Experts of a small language model: a softmax router, a variant of Muon for the experts.
Below are experts of layer 8 (counted from 0) of a mixture-of-experts language model. Rows are named gate (a neuron's input weights, with its number), up (a neuron's input weights, with its number), down (a neuron's output weights, with its number) and show model dimensions 0-159. Each number is 200 + 40 x the weight over its row's rms, rounded and kept within 0 to 999.
Before each expert's rows: a language model's description of what the expert responds to; "comes before" lists some tokens at least twice as common just after its tokens as in all text. This comes from a sample of Wikipedia text that the model never trained on. Tokens count by the router's weight.

# expert 34
Description: Mid-word syllables. Middle syllables inside longer words and foreign names, such as por in Bancorporation and Sapporo, iti in Politie, edi in expeditions, Romanian ș.
comes before: "t ", " ", "n ", ", ", "ts", "tion "
gate1,198,186,167,261,210,221,159,174,201,189,257,178,241,205,178,196,209,172,239,236,214,155,195,331,197,129,144,195,231,245,158,188,172,253,247,205,165,262,204,119,223,120,172,212,211,189,223,143,171,213,181,229,220,161,210,224,186,220,173,212,179,256,114,250,121,196,170,212,210,190,209,169,143,232,140,171,192,200,215,191,250,281,181,154,231,228,171,226,191,128,267,164,179,233,268,196,210,218,186,158,278,228,201,143,191,183,227,215,179,171,144,202,179,173,209,181,223,229,200,259,293,310,224,191,162,189,218,188,135,177,192,243,205,183,158,180,149,294,233,214,152,252,172,188,218,143,186,188,159,160,203,267,265,254,217,266,147,238,209,141
up1,178,200,228,190,220,314,175,169,170,224,188,195,318,207,294,198,257,168,172,237,167,186,206,231,139,206,179,208,198,183,176,122,140,176,243,149,224,230,194,187,162,208,230,219,177,193,276,150,181,210,152,224,174,200,229,218,201,181,161,159,121,308,134,140,203,184,166,197,218,201,185,212,224,195,125,169,240,156,160,131,236,169,138,173,240,174,200,185,203,181,227,165,161,224,201,132,254,135,254,187,178,177,179,108,156,188,281,160,176,218,225,205,185,235,267,167,133,209,160,152,222,168,203,159,193,162,178,128,220,242,183,179,198,177,250,207,210,195,251,146,223,192,305,182,170,156,152,159,214,225,202,204,201,189,164,276,208,219,257,234
down1,226,242,105,140,139,244,245,154,260,125,217,215,231,205,197,188,204,176,187,184,225,186,280,186,243,222,176,247,177,216,158,196,205,204,199,187,238,152,205,211,244,231,166,191,261,219,245,221,195,208,154,171,227,172,177,150,218,228,245,185,173,164,138,153,256,160,197,173,195,212,196,233,212,137,268,333,202,183,240,238,208,187,169,274,202,137,272,173,188,190,208,167,180,238,154,207,117,243,166,213,227,174,228,221,261,211,178,218,228,205,224,138,172,155,200,295,157,175,209,212,188,124,195,167,144,209,191,257,210,200,252,166,145,225,217,184,191,164,258,131,193,249,193,165,185,248,190,175,225,286,256,204,208,120,236,232,120,173,179,298

# expert 40
Description: Word-final endings. Final letters or syllables closing a word, often e, te, ate, ake, ice, as in vertebrates, quartet, game, title.
comes before: ", ", ". ", ".", "-", "\" ", "\n"
gate1,199,215,202,143,178,228,175,184,175,184,228,231,99,184,233,229,165,253,225,187,191,167,182,137,192,219,180,208,218,121,203,240,179,220,220,285,194,207,306,273,206,159,211,232,246,125,227,212,107,218,148,153,213,184,159,156,219,234,206,207,170,235,165,206,157,191,139,159,166,244,183,113,202,227,194,235,168,269,257,190,196,116,223,153,192,205,186,187,220,230,160,277,161,280,157,278,246,232,210,168,195,234,174,150,163,237,179,216,284,159,225,294,194,132,197,289,187,222,230,189,210,171,224,145,169,181,230,243,204,185,208,259,269,205,203,163,257,165,220,189,239,215,199,229,153,180,202,221,251,182,199,170,204,211,201,158,134,213,269,261
up1,226,125,209,178,214,206,267,239,228,242,227,133,159,178,160,189,234,166,214,214,212,201,150,179,253,184,223,242,194,238,196,215,210,160,228,185,150,206,206,173,158,223,218,208,148,234,250,175,159,235,237,164,207,150,182,207,150,274,202,232,249,189,184,143,211,147,251,112,206,209,198,170,177,208,207,86,249,298,246,256,224,243,159,179,198,199,143,199,220,144,189,210,229,264,244,193,171,235,184,147,217,184,131,225,202,194,168,193,276,133,216,236,247,121,254,219,106,203,212,204,206,193,198,168,119,220,239,194,146,210,171,320,139,235,228,165,231,194,219,127,253,129,200,249,155,117,225,198,227,179,189,213,208,229,173,194,183,234,129,209
down1,197,102,212,226,187,216,209,263,229,210,228,187,182,190,266,177,195,180,186,187,209,212,121,205,188,227,216,134,205,196,194,158,186,146,155,141,257,227,175,195,148,221,241,236,189,183,226,181,253,187,176,216,178,201,162,211,213,194,210,178,205,230,167,185,219,170,181,187,198,220,237,231,201,240,179,195,115,214,214,169,97,219,202,208,229,167,158,131,241,218,168,178,242,147,173,177,188,171,145,106,167,122,153,167,239,193,211,227,203,235,222,220,154,312,270,105,199,183,194,254,208,201,150,168,232,187,225,188,193,204,204,42,59,195,240,152,179,142,152,219,225,267,187,177,150,155,216,183,219,215,167,235,192,112,229,189,212,211,190,239

# expert 9
Description: Plural and noun endings. Word-final suffixes such as -s, -es, -ations, -ities ending a noun before punctuation, plus mid-word "is" and sentence-initial "However"; e.g. vehicles, calls.
comes before: ", ", ". ", ".", "==", ": ", "' "
gate1,205,192,227,202,271,204,219,237,242,209,208,156,262,195,217,262,256,166,216,181,153,184,178,206,217,261,215,240,182,142,219,227,171,182,170,202,231,244,195,208,169,202,161,192,207,114,157,193,170,150,121,263,211,195,252,213,186,228,195,268,289,258,189,212,267,108,225,207,264,190,175,209,167,105,218,234,197,211,158,184,228,205,183,226,244,193,212,201,223,103,184,203,201,139,157,222,233,221,172,161,160,175,254,170,222,209,185,261,220,210,186,179,238,202,156,165,272,158,174,225,246,221,199,198,140,175,186,131,149,132,191,131,164,204,234,250,302,242,196,212,211,168,200,230,195,232,231,174,208,255,293,219,103,231,230,256,222,186,141,301
up1,140,162,253,226,188,145,215,103,233,186,250,262,264,269,222,225,203,159,208,249,306,173,204,155,205,225,138,181,190,210,177,147,232,200,172,194,182,154,276,225,239,185,155,266,194,219,194,212,182,189,197,140,227,157,143,274,227,120,250,202,129,181,117,247,155,269,186,172,169,191,179,189,223,252,190,163,207,208,144,191,121,261,215,162,158,216,216,195,199,188,175,193,239,163,166,186,165,178,212,233,165,274,145,204,168,237,279,154,242,220,220,178,137,204,270,174,162,233,172,205,168,162,195,178,220,252,229,197,161,269,199,239,200,198,182,190,95,167,209,186,137,210,194,202,283,219,127,241,232,178,225,215,153,191,217,174,240,172,234,173
down1,257,132,189,217,169,253,280,230,183,259,200,206,149,171,243,201,175,138,211,227,219,169,214,248,270,160,228,188,204,125,296,188,202,180,123,235,231,212,186,168,134,281,231,221,261,191,190,151,209,228,143,194,148,211,200,207,139,234,203,146,225,267,141,147,273,209,208,214,253,165,101,216,176,259,205,229,265,161,164,172,176,238,147,207,231,171,193,220,189,239,232,220,223,158,200,173,244,177,161,163,218,108,241,174,216,199,167,255,204,238,197,214,132,260,211,216,210,220,192,135,181,151,182,237,224,198,157,189,235,219,190,112,224,196,119,151,288,182,218,216,181,178,168,129,238,223,193,140,175,243,254,241,195,217,224,254,206,217,220,224

# expert 26
Description: Personal name endings. Final pieces of personal names, often foreign, in sports and election tables, e.g. Nikol-ay, Boj-ana, Satt-ar, Ism-ail.
comes before: "| ", "(", "K", "|", "S", "H"
gate0,206,212,208,219,142,194,163,129,230,214,218,196,183,300,237,173,162,252,177,238,209,256,174,145,187,226,232,115,176,136,140,191,216,102,216,250,251,212,187,214,147,180,216,240,215,226,236,167,222,174,248,212,174,217,230,257,193,133,182,206,229,119,261,251,184,278,216,313,258,213,230,149,177,194,187,179,169,253,220,162,189,245,229,274,219,290,212,173,219,182,210,192,209,134,220,166,165,252,210,167,259,228,170,224,185,187,152,216,218,128,283,230,174,172,174,208,233,191,176,202,164,158,219,225,195,223,148,152,199,168,208,199,187,159,140,167,195,156,328,247,243,200,207,173,171,159,223,234,196,219,248,206,108,166,162,193,175,164,200,228
up0,206,174,219,210,202,244,185,116,214,174,161,209,165,190,173,178,197,192,216,259,245,281,184,172,266,171,171,132,210,218,127,222,159,130,256,294,236,138,151,224,153,223,204,193,215,233,222,144,184,201,148,204,205,169,236,209,231,160,209,224,206,236,256,213,196,195,241,230,196,161,204,110,183,148,157,87,199,176,199,180,186,215,199,306,220,243,231,279,191,248,241,254,225,204,220,200,178,208,142,207,201,178,125,191,222,156,182,228,180,163,240,222,256,253,302,142,156,202,177,231,181,149,208,223,154,117,168,200,188,228,273,235,179,268,172,113,245,167,251,243,162,210,166,116,201,210,224,211,181,176,226,204,159,176,190,186,199,253,243,218
down0,273,117,204,210,305,166,291,261,210,159,181,154,246,88,210,179,255,229,239,181,281,132,119,211,178,197,180,257,223,228,277,242,257,231,160,136,179,204,235,145,209,189,174,205,119,186,204,214,152,216,210,237,168,208,222,184,179,197,122,203,182,142,183,174,241,170,162,194,135,217,208,282,180,230,222,246,236,240,184,186,235,202,186,195,165,197,214,169,234,254,153,230,198,122,255,211,207,206,197,197,192,162,229,196,178,229,212,174,203,156,199,159,205,223,192,217,230,183,209,110,196,218,196,199,200,154,241,230,240,220,199,234,220,197,162,298,181,239,87,184,153,128,220,222,194,206,183,248,199,190,251,217,196,222,230,218,242,121,155,157

# expert 7
Description: Prepositions in proper names. Prepositions, mostly of, inside institution and title names after nouns like Hall, Court, Department, as in Hall of Fame, Centers for.
comes before: "the ", "F", "his ", "State ", "Techn", "Arts "
gate6,242,157,170,250,188,220,248,163,229,212,196,147,155,202,157,245,169,137,212,160,144,134,223,102,204,138,166,131,214,160,233,170,208,221,274,217,170,134,204,194,166,194,220,248,163,195,158,205,142,189,125,198,123,181,183,180,179,175,225,235,156,188,204,125,230,266,183,211,209,151,214,219,199,222,184,228,236,173,144,200,235,248,206,193,201,174,209,236,146,166,141,200,226,196,230,218,250,253,206,191,193,193,196,166,215,183,296,196,219,236,254,183,235,78,195,262,304,110,158,196,237,200,231,237,201,187,194,134,196,223,165,113,268,131,183,181,199,199,192,216,201,160,214,135,146,182,194,180,254,158,209,190,240,189,137,155,181,209,214,293
up6,190,206,224,188,222,167,195,237,219,179,198,279,231,205,233,176,217,197,205,247,282,244,192,270,178,214,230,278,212,244,188,210,160,201,130,197,237,275,167,231,273,202,191,161,203,180,202,184,213,270,282,213,226,196,208,208,220,185,183,175,219,186,205,242,191,137,158,219,211,237,160,162,230,175,195,163,161,194,295,211,192,145,192,227,225,252,215,97,229,221,245,202,161,224,163,220,176,154,266,181,174,197,232,243,230,235,142,214,203,209,207,168,122,291,226,105,114,255,236,225,147,230,184,166,205,199,222,262,244,248,206,303,145,310,222,239,203,156,198,148,192,217,187,247,279,248,230,216,138,247,179,176,187,178,245,210,184,203,208,135
down6,227,202,216,244,229,160,211,261,226,284,194,183,273,179,168,207,238,190,225,224,196,194,209,209,159,243,165,258,178,215,168,192,191,140,94,210,252,189,206,204,208,236,177,155,167,137,203,196,184,238,183,182,264,140,199,213,193,183,244,185,201,222,162,207,274,267,80,196,114,167,169,172,235,122,232,204,236,256,233,253,215,197,130,225,181,196,281,177,231,244,138,160,152,179,274,174,238,271,196,227,217,205,154,256,238,158,104,264,236,146,185,246,193,193,129,203,191,149,165,225,224,252,175,158,226,244,150,186,161,266,245,185,217,191,214,269,180,190,179,204,169,241,215,217,201,230,179,214,192,158,158,199,180,192,252,266,261,214,147,155

# expert 31
Description: Verb stems, clause commas. Latinate stems like oper, educ, celebr, indic, plus commas after opening date phrases and words like after, when, that.
comes before: "he ", "the ", "ation ", "ated ", "ate ", "she "
gate1,287,174,191,168,198,193,201,216,283,220,205,197,218,161,159,215,291,174,102,164,186,240,205,186,171,132,259,178,182,138,182,176,180,172,203,248,232,171,176,248,195,202,216,227,193,194,185,176,200,193,208,201,139,237,131,202,196,197,169,193,182,178,149,223,205,171,231,156,182,206,199,192,194,230,179,228,207,225,124,230,202,160,216,215,260,223,159,183,246,225,244,181,153,86,119,166,183,192,228,192,206,150,259,180,128,274,177,232,246,211,177,198,189,278,224,207,176,139,161,248,159,163,220,211,197,319,184,208,130,174,198,211,305,180,139,271,223,155,159,221,159,255,160,274,234,189,313,192,223,204,229,219,159,242,239,154,183,209,238,169
up1,205,242,239,182,183,150,183,235,195,190,218,207,212,132,128,199,160,201,229,209,194,159,225,163,163,181,215,178,150,147,218,218,165,200,205,249,197,229,223,183,183,246,169,232,152,209,237,208,183,226,227,228,167,205,224,183,254,208,122,139,214,229,177,262,186,287,181,213,151,163,220,263,228,224,167,223,202,97,200,151,153,120,204,265,267,209,198,163,223,216,179,220,187,139,143,242,290,173,206,167,222,230,286,143,176,228,263,214,240,269,213,203,188,217,216,232,155,168,172,156,187,162,201,194,180,216,243,221,225,185,234,240,216,180,158,186,183,240,294,226,183,244,189,258,106,208,338,209,188,262,247,211,206,273,259,194,170,200,278,128
down1,244,163,225,166,196,188,212,149,282,240,214,172,254,236,248,234,300,149,184,225,250,187,199,270,194,151,147,201,183,211,123,192,151,273,267,128,184,248,268,248,213,194,164,206,198,187,245,211,157,222,137,211,285,206,205,240,175,232,179,239,169,128,168,140,248,197,193,195,197,244,206,182,224,213,157,190,203,142,156,185,240,136,181,232,146,251,201,190,236,215,209,269,185,247,196,169,212,289,223,163,168,167,195,188,186,171,265,181,154,176,207,275,156,223,238,168,163,246,250,190,241,208,151,218,209,148,167,180,213,207,236,191,181,250,232,247,219,95,135,143,231,190,209,144,187,182,202,221,245,253,275,163,237,211,285,185,208,171,143,216

# expert 41
Description: Agent noun endings. Suffix pieces er, or, ent, op ending person nouns, as in runner-up, incumbent, Cooper, plus whole words like player, author, writer, mother.
comes before: ", ", "'", ". ", "-", "ies", "ial "
gate6,170,162,240,103,219,159,184,132,225,126,136,152,237,188,186,160,156,210,200,184,211,290,160,192,273,162,217,224,258,188,226,156,224,178,277,133,158,210,134,220,236,208,162,190,246,185,219,241,216,227,247,253,210,153,254,125,234,208,197,231,120,225,209,268,187,221,136,212,200,179,247,136,233,157,143,201,259,156,193,219,120,191,200,226,223,270,238,227,124,188,154,144,287,197,258,143,202,199,168,224,131,255,183,199,164,209,231,220,230,252,215,223,200,140,201,152,227,188,181,182,191,207,202,111,235,216,189,214,153,217,210,216,188,219,245,218,176,213,227,247,149,142,182,214,220,229,149,206,206,302,162,216,258,250,168,196,178,202,215,193
up6,270,209,236,252,214,138,210,218,225,233,180,155,268,211,227,185,138,253,258,231,217,198,222,131,203,209,130,172,297,213,169,192,233,207,78,204,166,167,145,186,239,206,193,253,215,145,220,147,213,164,217,261,183,226,230,234,284,216,192,244,192,191,162,265,201,202,203,218,166,199,218,149,269,186,242,231,227,158,204,169,148,219,172,146,255,227,287,249,144,98,192,173,208,232,160,178,249,232,183,164,167,163,174,234,169,162,140,157,244,224,200,170,169,212,231,183,244,150,213,199,153,237,208,188,208,274,226,202,136,137,193,219,237,181,246,170,185,194,223,186,183,195,218,252,258,150,165,242,292,214,305,176,247,147,210,222,212,194,198,193
down6,203,196,168,227,214,203,184,162,215,171,232,160,179,223,185,232,176,143,207,154,206,143,219,202,185,222,220,234,214,184,200,168,166,199,280,173,231,201,200,223,182,252,256,198,213,178,188,161,93,182,239,178,264,153,209,206,202,289,169,162,235,197,226,201,164,201,188,233,208,165,127,238,173,240,208,200,148,213,199,222,219,157,169,143,215,226,240,190,266,263,246,163,194,216,173,269,187,167,202,183,293,202,235,221,254,216,205,152,191,260,168,162,171,256,183,110,170,203,239,244,195,201,174,299,253,224,146,184,164,150,243,169,212,155,155,290,178,243,199,223,187,125,149,104,128,248,226,241,171,275,154,223,183,200,196,255,249,308,276,173

# expert 23
Description: Plural noun endings. Plural endings and plural nouns such as es, ers, ations, members, players, areas, plus they, usually followed by of, were, are.
comes before: "of ", "were ", "are ", "and ", "in ", "have "
gate3,197,212,153,228,234,128,223,217,231,272,132,196,181,167,172,226,206,195,300,245,205,248,167,122,158,168,201,216,266,195,207,144,235,140,214,141,147,127,208,183,239,223,218,210,226,237,157,224,152,210,271,195,167,129,177,185,226,155,219,161,183,138,315,223,215,163,198,226,197,172,177,244,237,126,202,222,166,176,145,201,223,148,226,174,212,133,234,146,223,177,237,247,248,224,181,239,154,204,224,209,211,199,166,280,283,187,191,233,227,226,259,135,240,146,162,192,147,173,138,173,167,226,228,185,186,222,201,138,182,190,192,212,208,104,174,195,283,211,202,217,219,249,196,251,170,197,191,201,305,201,185,261,186,235,240,241,188,186,153,252
up3,151,189,146,165,230,173,274,174,126,242,202,237,232,186,130,214,199,204,239,222,178,227,207,197,168,126,239,229,225,192,200,243,140,219,249,153,265,140,241,224,232,189,198,227,213,140,200,233,251,248,191,255,204,228,121,244,290,198,162,213,243,157,258,176,214,98,211,207,232,227,205,177,170,181,146,198,243,190,146,183,283,125,219,123,191,119,262,134,228,156,220,206,245,196,193,221,163,174,162,251,238,240,198,141,272,180,174,222,252,190,191,154,240,134,188,160,215,153,127,187,222,213,225,184,159,213,225,128,196,147,250,245,187,228,198,209,284,192,248,222,180,214,211,231,204,168,159,204,260,247,242,249,179,185,247,257,198,215,174,231
down3,184,228,194,222,217,271,187,199,272,199,158,276,276,257,223,194,152,207,161,156,190,161,208,203,183,251,195,157,180,204,211,257,190,206,140,163,214,247,195,254,221,219,266,121,184,210,155,170,142,208,200,239,240,246,217,221,205,227,231,183,112,202,210,209,245,270,226,179,185,222,277,258,250,97,160,245,245,290,249,180,200,237,178,156,235,247,239,198,194,250,140,174,178,195,228,186,229,200,181,217,218,133,221,146,171,209,229,191,191,204,183,227,214,252,249,194,261,204,207,217,164,200,243,169,139,157,205,154,188,235,190,261,239,259,221,192,135,257,175,89,180,200,227,222,204,98,234,166,174,229,265,184,172,185,148,105,179,197,223,250

# expert 51
Description: Infobox and table labels. Table pipes, separator rows and field labels in infoboxes and lists, such as History, Production, Coordinates, Location, Publisher.
comes before: "\n", ": ", "by", "/ ", "of ", "tion"
gate1,227,198,281,187,205,221,220,204,172,194,195,229,208,220,249,189,162,128,226,212,208,244,194,199,175,134,218,261,247,170,169,223,134,175,158,204,125,210,156,172,268,161,183,232,165,200,278,219,269,93,190,240,225,188,205,204,195,141,176,132,225,159,208,190,230,170,124,205,103,164,187,234,197,149,166,190,183,216,195,248,207,154,190,140,141,185,252,182,170,139,279,227,202,277,172,208,169,156,253,296,123,176,193,198,166,193,242,247,167,156,190,223,179,207,193,283,194,167,208,215,163,251,159,181,207,191,168,172,218,185,225,269,209,162,221,205,224,135,226,180,148,159,158,224,148,194,142,136,201,198,145,218,189,168,262,274,263,176,155,136
up1,146,215,122,197,194,236,213,238,184,196,233,132,168,168,188,199,166,213,170,223,239,190,248,194,135,279,176,175,164,166,204,176,264,180,188,205,204,218,258,200,214,169,133,202,211,183,146,106,260,199,155,193,191,270,228,189,251,235,180,298,287,176,216,200,238,231,190,168,185,191,184,181,231,238,241,126,176,177,192,219,204,132,191,222,183,169,151,234,211,207,202,246,202,194,293,207,221,123,103,160,221,190,190,177,161,171,159,167,231,318,121,178,196,282,220,199,210,116,152,237,134,148,167,190,182,218,154,145,290,191,178,138,211,202,262,177,195,211,220,218,263,216,141,167,184,203,169,251,194,169,146,233,191,181,187,241,232,200,232,220
down1,192,242,195,121,310,204,188,188,143,259,218,154,166,183,141,279,192,189,161,221,190,185,188,176,201,186,180,211,202,204,226,228,171,193,202,229,199,168,200,179,200,218,247,211,246,181,148,177,187,219,174,177,168,180,281,188,187,267,196,252,176,222,174,210,174,200,158,238,182,153,212,191,330,185,163,252,151,216,213,149,209,180,114,171,195,101,129,175,181,192,166,205,213,210,261,220,239,239,183,228,247,225,253,219,191,166,174,235,195,234,207,201,226,300,188,250,162,185,244,203,221,248,199,136,178,265,180,199,120,188,194,272,197,214,137,257,261,231,132,209,204,220,203,227,245,142,186,147,257,181,261,191,150,197,141,266,87,147,198,170

# expert 1
Description: Taxonomic name pieces. Word pieces inside Latin scientific names in taxonomy infobox lines, such as idae, opter, ophy in Kingdom, Order, Family entries.
comes before: "\n", ": ", "us ", "us", "idae", "ae"
gate1,167,112,182,155,179,189,173,186,151,170,204,246,227,265,213,190,252,228,161,224,243,214,208,115,258,173,192,192,192,223,127,186,169,108,214,214,184,241,204,214,153,242,217,246,224,268,192,212,196,149,224,175,179,285,110,292,228,166,187,235,168,163,185,187,237,213,191,207,150,233,225,213,143,188,201,200,172,174,194,140,233,245,199,197,159,151,257,235,116,175,267,225,184,233,298,196,172,181,253,209,243,222,180,229,195,190,177,169,195,123,225,222,162,273,186,243,206,244,183,149,144,138,244,153,171,157,202,260,244,221,138,216,196,226,210,180,155,209,161,190,167,206,224,135,212,272,269,178,161,196,246,164,130,272,223,192,243,204,172,126
up1,237,203,197,170,238,124,245,190,202,221,167,186,203,184,217,168,192,174,180,177,207,173,181,209,283,175,159,203,244,131,219,211,233,177,117,192,166,245,260,221,215,264,217,239,238,156,122,226,216,214,162,243,191,278,148,202,265,209,162,150,135,251,210,227,145,76,196,195,241,162,196,191,236,206,210,188,136,264,161,215,263,255,179,188,159,175,203,172,142,164,191,167,222,221,187,200,172,214,194,165,191,200,180,219,222,213,262,127,217,158,254,202,228,197,276,251,284,270,273,224,164,177,152,165,172,177,281,202,293,173,215,251,174,229,231,248,198,271,219,243,244,197,223,178,169,202,164,175,231,241,217,226,159,136,296,169,233,219,175,214
down1,213,190,193,208,227,197,234,146,232,271,207,271,225,182,275,206,235,185,199,230,219,190,239,264,172,188,182,231,185,261,138,184,284,91,237,197,154,174,161,204,196,215,183,205,194,113,276,175,178,172,218,185,156,139,161,153,187,184,241,177,205,227,217,170,134,181,186,214,214,226,158,186,132,226,261,295,216,148,274,148,229,216,267,170,221,199,203,250,209,256,227,159,220,234,165,200,190,233,127,207,182,183,173,161,186,142,166,227,166,233,242,196,211,180,195,156,216,231,260,194,291,175,147,222,212,150,283,238,194,212,234,187,226,148,222,148,137,256,217,270,245,271,240,225,210,190,114,173,165,140,175,199,210,268,239,234,239,243,224,205